Weights of a small mixture-of-experts language model, trained from scratch on English Wikipedia.
Experts: 4 picks a token, a sigmoid router.
Below are experts of layer 4 (counted from 0) of a mixture-of-experts language model. Rows are named router (the router's row for the expert), gate (a neuron's input weights, with its number), up (a neuron's input weights, with its number), down (a neuron's output weights, with its number) and show model dimensions 168-223. Each number is 50 + 12 x the weight over its row's rms, rounded and kept within 0 to 99.
Before each expert's rows: "raises" lists some tokens whose logits its average output raises strongly, later layers aside; "comes after" lists some tokens at least twice as common just before its tokens as in all text. This comes from a sample of Wikipedia text that the model never trained on. Tokens count by the router's weight.

# expert 52
raises: ").\n\n", ").", " satellite", ").\n"
comes after: " ", " (", "–", "-", " \"", " No"
router:44 43 62 31 46 43 53 52 57 81 46 40 48 46 48 66 65 31 52 52 47 54 42 52 42 42 36 43 39 38 38 44 56 29 49 83 62 37 56 52 56 55 51 79 52 69 45 45 76 41 54 36 44 68 57 54
gate0:38 55 64 56 55 48 53 58 83 47 36 47 61 29 54 56 49 40 62 39 32 75 49 54 50 68 51 71 42 43 33 26 58 45 81 57 45 64 55 48 42 49 57 49 30 60 32 70 50 40 44 44 47 25 49 38
up0:40 47 58 33 71 51 49 44 41 33 65 33 50 31 35 48 50 27 38 27 42 61 35 66 42 37 32 53 53 46 46 43 40 61 59 47 46 71 52 63 47 44 62 53 57 55 58 35 42 56 53 51 38 51 40 70
down0:37 19 47 37 52 56 50 42 58 49 37 54 44 66 38 60 58 47 76 37 59 45 51 37 40 37 41 54 44 50 58 54 58 44 54 57 67 53 50 56 56 61 54 46 31 68 43 66 55 43 59 47 50 45 42 50
gate1:33 56 33 43 69 53 23 60 54 46 29 21 50 33 48 44 42 53 37 42 58 46 60 40 51 49 59 53 53 45 30 44 59 50 57 58 35 80 31 57 41 28 55 49 39 42 54 38 58 61 75 50 49 33 49 45
up1:48 66 47 66 50 55 36 27 46 68 20 46 50 49 69 64 53 39 48 65 58 47 51 51 54 40 70 32 53 54 56 43 45 43 40 51 50 61 48 65 38 52 73 34 64 31 36 47 38 31 68 59 64 58 56 46
down1:54 46 53 55 53 49 51 71 22 30 65 55 39 50 56 38 25 71 45 40 39 51 45 47 48 67 48 59 63 53 43 52 46 89 53 51 50 37 40 55 44 74 40 53 38 62 69 42 60 70 25 35 39 54 29 55
gate2:45 54 43 55 55 26 40 33 27 30 48 46 61 58 53 43 34 58 45 39 52 40 31 47 51 52 52 75 43 54 57 67 47 68 73 38 39 58 50 37 56 31 49 44 37 60 42 38 61 31 47 50 52 37 55 45
up2:33 39 19 66 55 58 61 57 55 48 60 53 65 49 62 32 68 59 67 54 46 67 54 62 69 58 53 31 47 33 23 42 40 57 53 37 54 44 48 52 34 47 48 48 72 58 50 58 69 47 51 40 36 47 41 56
down2:51 29 69 55 40 44 43 37 71 60 45 66 51 60 46 61 66 49 46 68 59 22 46 58 26 46 43 61 53 51 45 59 43 21 38 62 46 35 61 53 63 72 65 56 57 23 58 47 41 58 36 49 55 47 76 62
gate3:61 28 53 55 71 46 55 55 42 61 48 65 43 75 40 39 55 42 37 60 29 28 40 53 54 69 57 56 53 46 58 47 24 49 34 51 57 58 52 69 48 42 46 53 71 56 40 55 35 61 52 57 45 38 67 49
up3:66 37 65 54 62 41 48 65 51 48 50 92 28 52 36 51 59 63 36 69 49 47 65 71 68 49 76 38 52 52 75 47 42 46 50 57 55 53 31 16 44 29 41 55 52 70 57 71 54 44 53 57 54 48 46 58
down3:25 57 40 45 43 65 47 51 38 53 36 33 56 65 38 44 57 34 48 41 18 27 75 34 45 26 29 61 48 41 40 30 70 56 48 57 47 43 75 60 44 55 58 43 41 37 39 38 43 65 39 44 54 64 49 49
gate4:52 25 18 75 74 53 49 53 47 54 54 56 50 61 67 45 64 62 35 68 42 58 42 60 20 28 50 58 54 73 24 67 59 43 41 51 60 25 50 35 46 57 28 37 48 57 34 56 67 49 47 32 28 77 55 39
up4:56 26 59 48 40 53 42 36 64 61 43 53 51 21 44 57 54 26 66 61 32 46 46 32 59 56 48 39 54 42 61 59 68 69 69 54 60 43 58 41 44 44 45 53 50 55 34 43 36 64 61 53 65 28 34 53
down4:48 54 45 58 61 36 46 54 23 62 60 45 50 92 31 33 61 54 26 47 43 60 52 55 45 51 55 54 55 51 11 48 21 35 37 46 55 44 63 29 39 51 57 45 57 41 54 48 49 35 37 43 49 41 56 29
gate5:61 28 49 44 67 45 73 46 43 57 52 26 61 54 49 41 32 36 33 41 64 72 69 36 53 42 62 59 54 31 66 58 56 58 36 53 35 66 61 67 39 46 70 43 50 57 50 41 34 43 38 44 64 41 78 65
up5:67 46 52 48 42 51 57 36 46 51 64 22 50 51 49 32 49 56 49 50 52 28 50 26 41 46 52 65 43 70 46 41 50 64 30 72 38 63 31 50 54 56 56 43 56 50 48 36 59 53 61 52 34 41 32 53
down5:45 65 62 48 44 38 32 60 63 40 53 51 52 57 44 55 47 37 39 34 34 49 56 64 61 56 24 40 34 55 73 29 55 36 56 20 67 58 50 51 45 43 61 43 60 53 59 34 48 56 29 46 52 38 63 50
gate6:57 38 33 63 48 46 48 41 47 47 28 40 38 44 66 53 66 34 57 51 46 56 50 65 27 50 60 55 57 57 43 68 52 53 59 32 62 28 56 31 72 50 36 45 53 57 38 68 69 39 51 51 44 25 45 54
up6:34 69 55 34 40 53 40 61 35 61 40 61 68 92 34 57 52 67 61 35 54 69 49 44 30 46 46 51 34 34 56 35 52 24 40 63 71 52 67 66 54 57 32 78 49 47 53 42 47 57 55 48 47 62 46 55
down6:45 47 51 41 42 57 34 60 46 50 61 43 43 47 48 57 65 63 47 44 47 51 62 57 43 47 60 83 47 49 46 70 49 84 48 23 32 40 53 31 45 55 43 57 57 58 48 55 40 57 51 59 69 69 42 74
gate7:52 57 60 61 44 48 42 57 65 48 54 46 32 58 60 70 53 43 72 53 55 59 32 58 44 47 73 52 52 58 45 29 51 49 42 55 42 40 52 52 43 52 48 52 47 48 54 62 62 58 45 59 50 62 53 51
up7:65 50 40 50 42 71 63 48 42 48 64 41 40 66 36 37 60 54 48 69 63 45 59 59 45 51 56 57 59 58 51 67 51 47 23 63 36 63 35 53 49 66 36 41 58 57 40 44 51 61 49 57 57 59 69 51
down7:51 45 50 56 59 62 65 35 44 35 75 54 50 42 62 57 62 47 42 43 59 44 55 43 69 40 38 61 50 67 42 39 47 48 42 55 50 56 37 47 31 34 68 43 52 44 41 73 45 57 40 32 54 40 50 57
gate8:55 33 55 50 44 36 32 58 51 52 31 44 51 47 66 65 50 24 55 45 49 52 56 69 78 40 50 50 90 27 67 63 33 61 53 42 60 29 44 35 40 61 53 63 35 47 42 41 57 39 35 47 50 52 63 47
up8:49 47 55 63 47 36 41 83 40 45 53 41 63 47 56 53 70 38 54 48 45 60 70 56 73 44 41 61 66 37 57 42 40 65 49 43 44 41 44 26 52 60 61 46 66 76 28 42 43 44 43 52 53 52 71 28
down8:54 51 57 54 59 52 59 84 28 35 67 69 51 48 49 64 22 66 55 21 36 45 34 39 59 53 35 46 43 47 55 50 44 43 55 54 47 65 52 40 42 62 51 41 46 51 50 56 51 47 49 65 56 28 49 52
gate9:56 31 47 44 69 33 58 77 56 55 47 33 61 43 46 52 34 60 65 62 63 56 58 57 39 48 60 34 36 55 77 59 69 44 59 55 62 39 29 58 61 38 58 47 44 43 42 48 62 26 52 37 59 65 56 60
up9:74 35 49 56 44 48 60 60 43 59 35 52 68 36 57 50 43 63 60 47 41 29 39 64 38 65 63 54 57 24 78 41 65 43 64 64 58 63 52 47 76 33 59 30 55 45 54 32 52 36 54 59 28 57 67 59
down9:31 67 37 52 57 76 58 43 60 29 57 59 33 53 58 51 53 42 52 56 51 46 58 35 45 34 61 45 70 51 51 40 52 66 50 58 46 53 60 55 33 54 36 58 34 48 50 63 43 45 58 58 66 43 47 38
gate10:34 53 40 43 30 50 59 79 38 56 39 49 49 42 40 45 43 52 36 39 62 43 68 37 51 32 70 50 36 54 71 59 55 41 36 23 47 53 36 16 54 45 49 50 66 46 68 47 45 66 63 44 46 51 41 39
up10:42 26 40 65 42 51 49 80 35 46 66 44 42 40 56 41 41 43 57 53 63 55 74 43 49 25 52 58 41 66 56 53 55 62 49 23 41 45 39 35 66 40 62 43 65 50 54 32 42 50 59 48 68 45 61 40
down10:72 55 30 79 49 47 31 59 60 58 28 45 44 51 59 38 66 53 67 65 39 64 40 49 63 43 24 38 64 53 22 57 41 57 48 55 43 34 65 42 58 65 54 34 46 47 53 66 48 42 41 33 57 41 42 50
gate11:68 71 47 47 52 58 37 79 46 43 79 73 54 65 69 39 56 47 63 44 39 51 41 43 52 20 60 60 38 39 63 56 49 58 59 45 46 38 24 27 47 36 38 34 60 46 48 52 26 51 43 61 74 29 70 56
up11:71 43 61 60 70 56 76 63 43 67 57 26 17 53 56 60 65 33 39 50 60 66 42 32 25 30 46 42 45 44 58 45 45 42 51 62 37 48 41 65 37 41 49 60 55 53 56 54 53 33 63 67 47 31 54 56
down11:50 30 38 45 39 60 42 52 54 55 46 57 64 58 24 40 49 43 65 48 36 48 62 62 58 54 45 41 48 34 68 60 71 16 37 52 43 42 58 47 74 71 56 26 45 32 61 55 37 61 46 27 67 59 37 58
gate12:54 36 59 54 47 35 27 36 35 49 51 35 65 66 39 45 47 51 35 25 56 66 47 46 33 64 52 32 59 39 62 67 53 55 50 59 60 43 72 50 52 58 45 48 30 65 61 33 61 56 37 56 51 58 48 41
up12:55 69 52 59 53 44 65 49 60 58 51 69 51 51 72 47 43 38 43 43 58 27 29 63 66 55 64 58 49 54 53 29 53 69 77 43 36 42 52 35 59 40 68 56 52 55 40 66 59 55 30 29 39 51 46 40
down12:56 44 46 44 44 61 34 44 65 54 27 51 62 66 65 47 57 61 45 66 21 63 34 35 49 40 72 42 55 48 33 52 32 44 37 46 56 48 48 46 52 36 44 73 54 44 45 66 27 34 44 64 49 46 55 67

# expert 60
raises: ").\n\n", ").\n", ")."
comes after: " |", ";", "1", "0", "%", "2"
router:48 65 58 49 36 55 37 40 54 71 43 39 60 49 58 70 53 49 35 65 41 31 40 60 58 74 43 74 47 71 46 42 53 32 56 74 54 44 66 44 68 78 43 45 48 79 86 58 63 37 25 51 38 60 38 35
gate0:38 59 63 64 66 51 60 51 78 42 41 51 50 32 65 47 46 41 60 49 36 67 46 66 44 71 51 66 37 39 36 15 58 36 70 56 38 59 57 35 58 45 53 47 49 48 37 61 45 42 36 46 46 29 51 48
up0:57 50 51 40 74 58 51 35 35 35 65 41 54 33 42 45 59 68 51 26 46 57 37 68 50 48 44 47 29 59 51 50 47 55 50 46 28 73 29 48 36 50 76 55 48 63 66 44 46 48 42 55 42 40 53 42
down0:55 42 52 45 42 48 66 58 59 48 38 45 46 67 50 48 53 37 67 56 68 54 57 35 51 46 52 58 52 49 63 64 54 33 52 57 63 49 42 45 49 67 64 31 23 65 52 63 54 49 63 45 61 47 44 58
gate1:47 61 41 36 72 52 34 66 59 56 34 32 55 41 40 35 38 57 35 39 58 36 59 52 56 52 63 55 47 55 25 41 58 35 71 60 31 75 48 55 47 26 52 48 30 37 50 33 59 72 61 45 48 34 51 49
up1:59 51 45 60 45 51 34 31 54 41 14 49 59 35 61 59 55 42 58 67 43 47 53 40 62 30 54 50 59 37 54 55 44 36 38 51 50 54 38 65 41 39 50 39 55 41 38 53 29 44 54 55 62 59 45 50
down1:39 50 64 43 38 43 45 90 44 47 75 49 37 62 42 49 28 49 39 44 57 48 54 45 59 56 59 57 53 76 34 46 52 69 59 47 42 43 62 58 39 58 53 50 49 64 65 51 58 64 30 38 31 52 47 49
gate2:46 59 55 63 48 52 43 42 17 43 37 45 51 46 51 38 40 59 43 47 51 38 35 42 43 50 63 72 56 58 57 68 44 66 81 56 47 61 40 65 43 46 58 64 28 46 43 47 60 47 46 48 50 44 48 30
up2:31 55 28 66 43 64 61 41 59 48 77 58 65 69 56 29 50 68 63 57 42 65 59 53 51 70 55 28 40 24 17 50 39 59 57 45 44 46 44 58 31 49 32 40 72 65 60 62 63 44 56 31 36 56 37 51
down2:41 36 56 49 41 36 63 49 56 61 56 50 48 51 49 52 67 30 58 56 69 45 58 46 33 42 52 54 48 39 47 56 49 18 34 65 38 39 59 49 50 81 50 60 45 44 47 56 33 51 30 46 65 54 66 58
gate3:61 45 55 50 68 62 70 48 41 54 57 43 37 64 47 39 51 56 54 51 28 37 39 66 59 80 46 58 44 61 36 54 23 50 23 51 31 52 45 67 55 42 42 46 64 59 33 50 25 46 41 57 48 38 67 51
up3:62 53 57 53 46 32 54 61 51 45 38 82 50 44 24 47 42 47 28 56 53 58 61 72 66 43 62 45 64 56 59 46 28 30 59 45 56 60 31 26 43 63 28 57 67 62 43 68 57 39 46 48 67 57 35 67
down3:27 71 45 47 52 51 50 39 46 60 49 29 54 68 36 51 54 45 66 46 33 49 72 50 40 32 34 68 52 52 44 28 73 51 39 49 56 52 63 56 52 40 49 32 39 48 29 42 33 54 47 51 51 56 49 41
gate4:45 36 43 68 70 55 46 39 51 73 56 61 53 56 68 50 56 57 39 66 34 59 41 72 27 48 39 60 59 54 32 59 63 43 35 47 58 30 62 51 57 53 40 14 42 52 42 56 73 47 40 34 30 70 55 56
up4:52 36 49 58 46 41 42 49 56 34 34 44 43 24 52 50 72 41 64 58 52 17 47 20 62 37 55 31 46 54 65 71 70 56 57 63 57 51 49 35 32 47 56 59 46 57 40 48 26 73 69 52 63 26 55 41
down4:50 63 48 55 32 38 60 49 24 54 65 51 58 87 50 26 49 42 27 43 63 53 45 44 60 56 58 56 63 54 24 53 32 22 43 51 52 47 70 45 37 65 70 46 45 36 62 38 52 51 35 61 55 43 53 43
gate5:49 42 42 50 60 47 61 51 38 41 48 33 63 53 47 43 36 38 50 40 46 63 57 40 60 57 70 57 74 42 69 53 52 56 40 63 45 75 45 60 46 50 65 45 64 51 69 55 24 38 41 55 55 45 69 66
up5:47 63 57 66 54 58 58 39 34 54 56 24 35 58 57 46 33 54 61 68 40 30 52 11 53 66 45 62 50 74 32 44 54 49 30 77 34 63 29 55 66 44 62 60 50 50 36 41 56 43 60 44 35 59 42 48
down5:40 65 60 49 37 34 29 65 55 38 49 52 53 49 42 51 49 33 45 27 29 51 61 43 65 58 40 51 42 42 75 30 49 41 71 37 81 60 60 50 39 48 48 49 74 53 50 50 45 53 33 57 41 26 57 52
gate6:58 38 31 47 38 41 60 34 55 65 39 50 29 49 73 56 46 37 65 37 53 55 39 45 22 46 63 73 38 38 47 50 53 63 59 23 57 26 55 30 69 44 36 55 56 44 36 70 59 40 55 53 60 35 40 65
up6:42 62 62 42 40 48 40 59 44 45 25 65 65 71 25 56 58 69 66 52 54 60 50 59 43 53 52 49 49 44 56 51 42 17 32 72 66 60 66 63 30 65 41 76 46 43 66 52 48 60 42 43 44 49 54 54
down6:52 40 53 28 49 50 22 63 55 44 39 52 50 49 56 48 62 60 58 51 42 53 58 50 49 50 60 80 46 53 50 74 50 71 49 16 47 39 66 24 58 45 43 45 52 46 29 44 35 47 51 39 53 66 49 66
gate7:54 73 57 62 40 47 46 48 66 44 43 52 37 56 46 69 62 42 53 64 53 67 35 38 59 58 64 54 56 55 57 49 35 45 37 45 49 51 36 43 35 58 29 38 41 52 52 60 47 41 35 60 34 47 38 48
up7:60 47 41 62 33 68 48 58 50 49 57 40 42 58 45 41 52 31 33 80 62 48 49 38 67 51 56 57 55 65 52 69 43 47 20 63 47 66 27 45 47 69 28 32 57 59 37 54 51 57 34 65 65 60 52 43
down7:55 38 62 50 43 75 69 42 49 26 64 51 55 47 77 34 76 44 51 40 51 41 43 43 79 37 43 52 25 59 40 55 59 30 56 56 61 51 43 50 37 27 62 62 30 37 50 53 50 63 46 44 72 35 64 53
gate8:49 42 64 45 29 31 35 59 63 57 36 46 50 42 66 54 56 27 65 50 55 38 44 65 77 55 71 57 72 47 56 66 41 53 61 47 50 35 39 48 59 47 56 49 44 54 43 44 41 47 26 60 42 39 51 50
up8:32 47 57 58 30 40 43 75 42 50 44 52 53 41 60 52 74 43 59 47 52 35 58 51 84 70 57 70 73 48 60 53 45 63 42 53 39 47 40 46 47 52 75 30 62 62 27 53 35 44 46 61 50 52 65 31
down8:56 48 61 35 61 59 58 59 31 37 52 74 54 50 49 55 39 72 61 29 38 45 27 37 55 54 40 53 50 45 48 52 45 40 51 53 54 61 67 44 31 59 35 41 56 30 73 61 53 47 62 72 60 46 47 48
gate9:47 48 51 43 70 29 60 73 47 50 44 23 59 44 53 45 37 53 58 70 53 59 54 45 65 49 53 39 39 71 54 47 55 40 53 42 59 45 34 51 70 54 53 45 47 45 44 46 63 44 51 39 43 38 51 56
up9:61 39 57 62 39 55 64 64 53 61 22 51 63 24 62 44 46 56 71 43 49 40 42 67 37 67 59 45 59 31 75 37 46 38 55 48 44 62 47 43 68 45 49 27 56 41 53 37 53 37 62 42 46 50 57 41
down9:48 74 29 52 67 81 56 31 67 34 53 63 37 56 63 54 44 43 46 65 70 58 52 51 48 55 67 41 52 58 44 24 47 83 60 45 47 34 58 48 52 50 42 52 43 58 47 63 54 57 55 54 69 48 63 56
gate10:22 62 52 47 36 47 47 85 51 55 55 54 57 53 55 53 36 67 42 36 35 39 57 41 51 33 66 56 47 40 72 59 52 38 40 26 57 54 27 33 44 35 52 58 53 64 62 56 44 66 51 37 55 48 36 43
up10:38 35 46 61 43 43 40 66 44 45 73 56 42 37 59 52 43 52 54 55 49 51 66 50 65 32 56 59 60 66 53 57 53 58 57 21 51 54 36 47 47 40 74 51 52 60 60 41 43 58 49 49 63 46 55 44
down10:70 55 27 63 50 50 29 69 69 54 24 44 36 48 71 46 58 56 75 51 36 53 40 42 55 43 34 52 52 58 17 64 45 58 46 69 44 33 54 46 56 79 60 28 59 44 40 69 35 38 45 46 49 46 73 49
gate11:76 59 62 39 58 66 50 69 55 56 79 56 57 55 61 44 65 61 79 56 41 49 36 52 46 23 68 55 32 44 67 64 62 54 43 50 60 48 35 49 50 48 37 43 57 45 49 67 19 49 49 59 41 33 76 49
up11:49 44 67 65 66 46 69 70 51 55 66 32 23 63 52 59 63 22 31 52 56 56 44 48 32 39 44 54 52 58 55 43 40 37 47 42 43 58 38 47 26 51 42 48 63 47 50 33 53 27 61 68 43 26 56 62
down11:49 38 54 47 28 59 42 41 45 55 54 63 55 67 14 39 47 64 57 41 42 66 46 52 64 51 62 52 61 35 77 43 64 37 45 76 43 50 62 46 66 58 41 45 44 44 48 65 44 66 54 52 43 52 50 52
gate12:61 49 55 48 34 34 26 09 51 53 42 48 72 66 49 48 37 51 34 35 47 51 43 35 48 64 58 31 47 47 61 75 55 55 42 51 60 45 72 41 54 50 39 43 31 68 58 33 50 60 39 62 59 51 50 42
up12:42 54 47 54 55 43 61 70 58 50 53 66 48 55 69 41 52 29 42 47 59 43 33 72 61 53 55 60 64 64 58 27 51 70 76 60 34 32 52 29 47 48 66 53 65 50 47 67 63 65 34 32 48 58 44 35
down12:56 50 36 39 36 63 40 32 61 43 44 46 61 71 56 31 44 36 41 59 32 47 27 43 53 46 74 41 63 44 48 36 41 43 28 45 43 64 46 55 46 47 36 64 27 39 53 57 23 44 32 72 44 51 49 71

# expert 40
raises: ").\n\n", ").\n", "ová"
comes after: "|", " (", " \"", "-", " the", ":"
router:49 59 53 31 58 63 52 58 66 80 31 51 42 45 56 48 46 48 49 59 37 61 52 50 49 43 55 29 52 46 51 42 71 02 25 57 61 53 65 33 64 74 48 64 44 48 61 58 53 39 39 36 48 61 47 62
gate0:51 56 66 64 54 45 55 53 74 41 48 51 55 42 66 55 50 40 54 41 42 65 51 63 45 76 55 72 44 31 59 26 60 31 71 57 53 57 59 48 48 60 61 50 39 51 44 72 55 33 45 44 56 24 63 54
up0:51 53 56 30 70 53 52 46 41 46 63 44 54 33 50 42 38 49 46 39 51 57 36 57 47 51 36 36 57 67 62 57 49 68 44 56 42 85 37 47 34 46 63 47 41 56 52 31 32 48 47 46 52 39 43 49
down0:60 38 42 40 53 38 52 35 55 48 37 40 44 63 48 48 59 42 72 36 70 41 44 47 54 43 57 52 41 36 45 56 56 42 49 58 68 38 45 65 54 63 54 43 05 60 45 80 59 52 57 50 60 54 49 54
gate1:48 56 31 46 63 42 29 55 56 53 28 28 58 43 28 33 40 65 36 44 63 46 56 43 57 58 58 49 56 57 24 54 64 42 67 51 42 83 26 59 46 35 48 39 34 46 54 44 53 64 65 46 34 33 42 43
up1:49 56 53 64 50 53 37 20 60 48 17 55 61 49 64 66 56 47 62 67 53 48 50 48 65 44 66 37 48 45 53 50 55 37 35 51 44 69 43 57 43 37 66 44 69 44 33 53 34 39 64 60 54 59 58 47
down1:36 44 43 46 45 45 57 78 29 52 68 46 43 57 53 38 21 70 41 42 50 44 63 50 44 59 64 39 60 51 32 49 47 85 40 44 32 36 58 34 53 60 51 67 39 39 59 59 49 66 40 35 38 65 41 51
gate2:50 54 42 57 45 36 58 41 11 43 71 32 61 58 62 56 45 52 55 51 58 45 30 41 43 45 63 69 61 49 49 67 44 62 69 52 40 61 47 48 38 32 42 50 40 42 38 47 58 46 57 35 55 44 59 41
up2:46 45 32 61 50 41 67 63 61 49 82 55 63 71 76 37 62 64 72 60 36 63 63 54 61 63 64 42 49 19 35 41 48 56 51 46 43 45 45 54 29 49 36 31 76 67 51 61 67 42 61 48 25 45 48 40
down2:44 30 67 58 53 49 61 48 74 48 62 50 55 51 54 55 44 54 41 46 56 43 61 48 34 48 44 62 48 62 56 39 51 28 43 54 44 50 67 43 73 66 60 43 47 37 52 64 31 60 35 50 61 60 66 50
gate3:48 46 61 57 73 40 59 50 51 44 38 55 36 77 38 33 45 27 43 49 39 45 39 62 50 73 54 57 52 43 49 41 17 54 29 40 52 76 39 41 54 49 43 46 72 50 29 58 37 63 47 57 51 41 66 45
up3:51 43 53 57 54 28 48 55 49 34 38 84 35 45 33 52 44 57 25 59 55 51 64 63 73 39 67 35 67 47 59 46 26 44 48 58 51 56 42 04 43 42 33 70 58 56 53 62 52 41 49 54 63 54 45 52
down3:19 55 56 40 60 61 55 43 41 43 46 26 48 58 47 54 59 32 51 50 28 41 67 51 44 34 45 53 53 47 37 39 64 54 56 53 49 47 67 62 54 61 50 41 47 44 36 35 45 58 51 50 49 59 48 60
gate4:47 49 24 72 63 56 52 47 53 65 49 57 56 63 71 41 63 59 43 68 44 56 32 51 30 36 48 55 50 73 29 69 61 42 44 53 59 31 48 49 41 53 39 27 53 53 30 56 73 56 40 42 25 72 62 42
up4:62 22 56 47 51 42 45 30 54 44 51 55 47 34 53 65 48 40 61 45 51 45 49 33 49 52 51 36 57 39 71 53 70 58 51 44 51 47 57 35 32 41 36 59 34 56 50 32 37 61 68 44 76 38 42 49
down4:50 66 50 48 40 33 63 44 27 68 71 47 60 82 46 37 50 48 26 45 40 56 42 56 54 57 43 65 50 46 18 54 34 26 37 45 60 45 62 35 45 60 60 41 51 37 48 42 44 40 27 42 50 37 65 32
gate5:60 29 55 39 61 47 61 45 24 64 50 43 66 61 51 43 49 44 52 41 53 62 63 52 49 35 79 51 74 38 63 59 37 59 39 69 53 72 44 65 38 48 67 33 52 53 63 43 35 44 48 64 60 51 77 49
up5:45 44 53 60 38 62 63 38 33 63 63 30 53 53 68 36 51 66 59 61 34 30 53 35 42 44 54 64 45 64 29 45 41 57 21 85 52 60 28 55 70 46 71 61 49 46 39 46 68 56 61 54 45 59 52 36
down5:29 59 54 49 24 58 42 70 56 31 59 60 63 47 35 64 41 37 52 29 38 46 59 52 58 51 41 41 36 47 74 16 59 52 55 40 76 45 59 49 40 44 37 42 71 63 58 56 50 62 42 45 40 35 64 52
gate6:52 32 46 58 43 37 64 42 69 51 29 46 27 57 67 57 59 36 63 49 42 55 41 51 21 50 64 67 37 42 55 59 64 66 50 34 63 55 45 32 71 51 36 48 56 51 34 81 61 54 55 51 48 30 43 66
up6:39 64 44 45 36 53 31 64 37 63 47 60 66 78 30 53 50 64 64 43 68 65 50 54 42 36 43 56 47 59 50 43 47 09 49 64 68 48 74 63 42 55 37 80 38 57 56 44 54 53 50 32 37 62 45 61
down6:51 43 70 44 57 54 33 39 60 39 62 53 44 51 51 56 69 59 42 51 36 52 57 46 41 48 51 80 61 52 53 72 62 85 61 13 44 42 47 50 46 38 48 42 63 50 53 59 43 49 54 61 54 67 45 89
gate7:53 52 60 55 49 50 38 47 56 63 57 59 38 58 54 63 52 53 65 52 57 47 39 52 44 54 66 51 62 75 47 37 40 47 57 41 56 34 45 44 49 63 31 35 47 40 42 59 46 46 38 41 41 49 41 59
up7:61 41 51 59 36 59 52 51 31 53 66 32 36 62 45 37 48 52 47 76 67 37 53 41 45 40 54 60 44 68 38 57 44 47 30 65 50 54 29 44 59 62 32 33 61 66 32 39 51 56 49 49 52 67 57 40
down7:69 42 47 51 61 71 61 60 41 27 63 47 50 51 66 46 65 41 47 46 55 28 69 41 56 40 34 66 35 59 52 52 46 44 63 67 58 41 31 48 41 26 52 46 46 50 36 76 48 52 47 26 72 48 51 54
gate8:62 38 52 42 45 45 34 72 47 52 43 37 48 45 57 60 45 34 58 43 51 52 52 79 58 39 57 52 79 43 67 50 34 51 65 44 73 37 34 44 37 64 52 61 42 55 38 44 52 40 31 45 31 41 53 59
up8:51 47 57 59 44 55 44 87 31 47 55 47 49 48 53 59 61 34 62 33 52 51 61 49 79 54 50 60 67 41 67 35 43 68 48 28 50 56 40 41 40 50 65 33 63 74 27 54 34 52 50 60 53 50 69 37
down8:52 40 51 61 59 58 33 79 22 37 44 58 37 44 51 51 30 85 62 41 31 35 52 30 51 69 47 44 41 41 58 49 36 47 31 63 45 66 57 38 26 65 45 56 57 49 57 46 38 46 52 65 48 42 48 36
gate9:65 39 53 45 74 36 64 67 55 52 49 16 58 61 37 31 40 57 60 65 53 68 61 53 50 33 55 50 43 73 65 53 67 64 68 47 65 47 35 40 59 42 54 51 46 58 46 53 60 42 48 40 61 35 49 62
up9:62 33 53 60 45 39 53 58 47 58 37 57 61 31 51 49 56 78 59 34 44 36 42 63 29 60 60 50 54 33 68 41 65 48 45 50 44 45 57 47 71 45 67 29 53 35 52 43 56 37 56 53 25 65 60 48
down9:45 64 38 58 55 76 52 32 48 38 50 57 42 58 58 51 56 43 61 61 70 44 77 40 59 44 62 51 49 57 47 44 44 68 47 63 54 52 58 57 41 54 41 50 46 42 49 62 48 35 63 50 57 48 42 48
gate10:29 66 39 36 49 53 55 77 37 63 30 47 41 48 36 51 49 63 24 33 58 38 65 46 49 41 53 46 44 54 77 57 40 49 42 15 59 60 30 24 44 47 54 53 55 55 56 48 38 61 61 42 51 37 48 39
up10:38 35 42 55 52 54 62 72 40 50 73 52 34 49 53 54 48 51 42 58 57 46 65 46 51 38 38 53 62 70 62 50 52 61 44 19 49 39 45 37 56 42 62 44 57 52 55 32 39 57 56 46 78 41 64 39
down10:72 53 37 72 42 55 25 66 65 65 24 48 47 51 60 37 68 50 62 51 46 49 54 43 56 48 36 49 60 45 27 71 53 59 56 68 57 29 68 38 52 52 44 34 58 46 41 67 41 39 45 40 60 32 60 52
gate11:74 65 53 33 61 49 34 74 59 53 83 75 46 52 60 48 56 59 70 44 40 46 39 62 67 34 43 55 25 39 77 46 47 76 51 36 54 48 27 56 40 42 40 35 61 42 49 63 23 47 45 76 55 34 73 50
up11:59 57 64 56 72 42 68 62 67 62 60 50 27 69 65 54 48 30 38 44 54 59 40 38 37 49 51 49 46 59 56 56 38 43 67 46 49 57 28 49 39 49 57 52 52 56 43 34 42 37 56 61 54 30 47 57
down11:51 39 40 26 39 52 41 57 44 61 48 56 71 54 42 48 56 50 85 49 40 45 47 55 65 51 56 44 47 38 72 34 68 26 40 61 49 50 57 48 65 48 65 49 56 32 57 59 37 64 47 46 63 75 56 38
gate12:59 49 40 49 44 39 37 37 39 58 43 43 56 60 46 51 38 42 31 39 65 53 44 46 40 59 46 34 60 41 53 75 45 49 56 65 67 40 75 45 50 55 39 50 40 62 60 28 58 54 31 59 57 48 50 50
up12:48 58 50 57 54 45 47 39 54 49 53 79 60 50 69 50 63 30 45 38 56 43 27 65 71 62 66 52 47 53 70 22 50 66 60 38 37 47 45 43 46 36 62 51 49 47 51 69 61 61 37 32 32 60 50 46
down12:54 43 46 44 50 67 43 47 48 49 51 42 62 69 61 45 57 44 43 59 40 42 39 41 38 35 66 26 61 51 38 38 36 47 46 58 59 55 56 47 49 29 28 66 39 48 45 60 25 36 37 65 45 51 46 53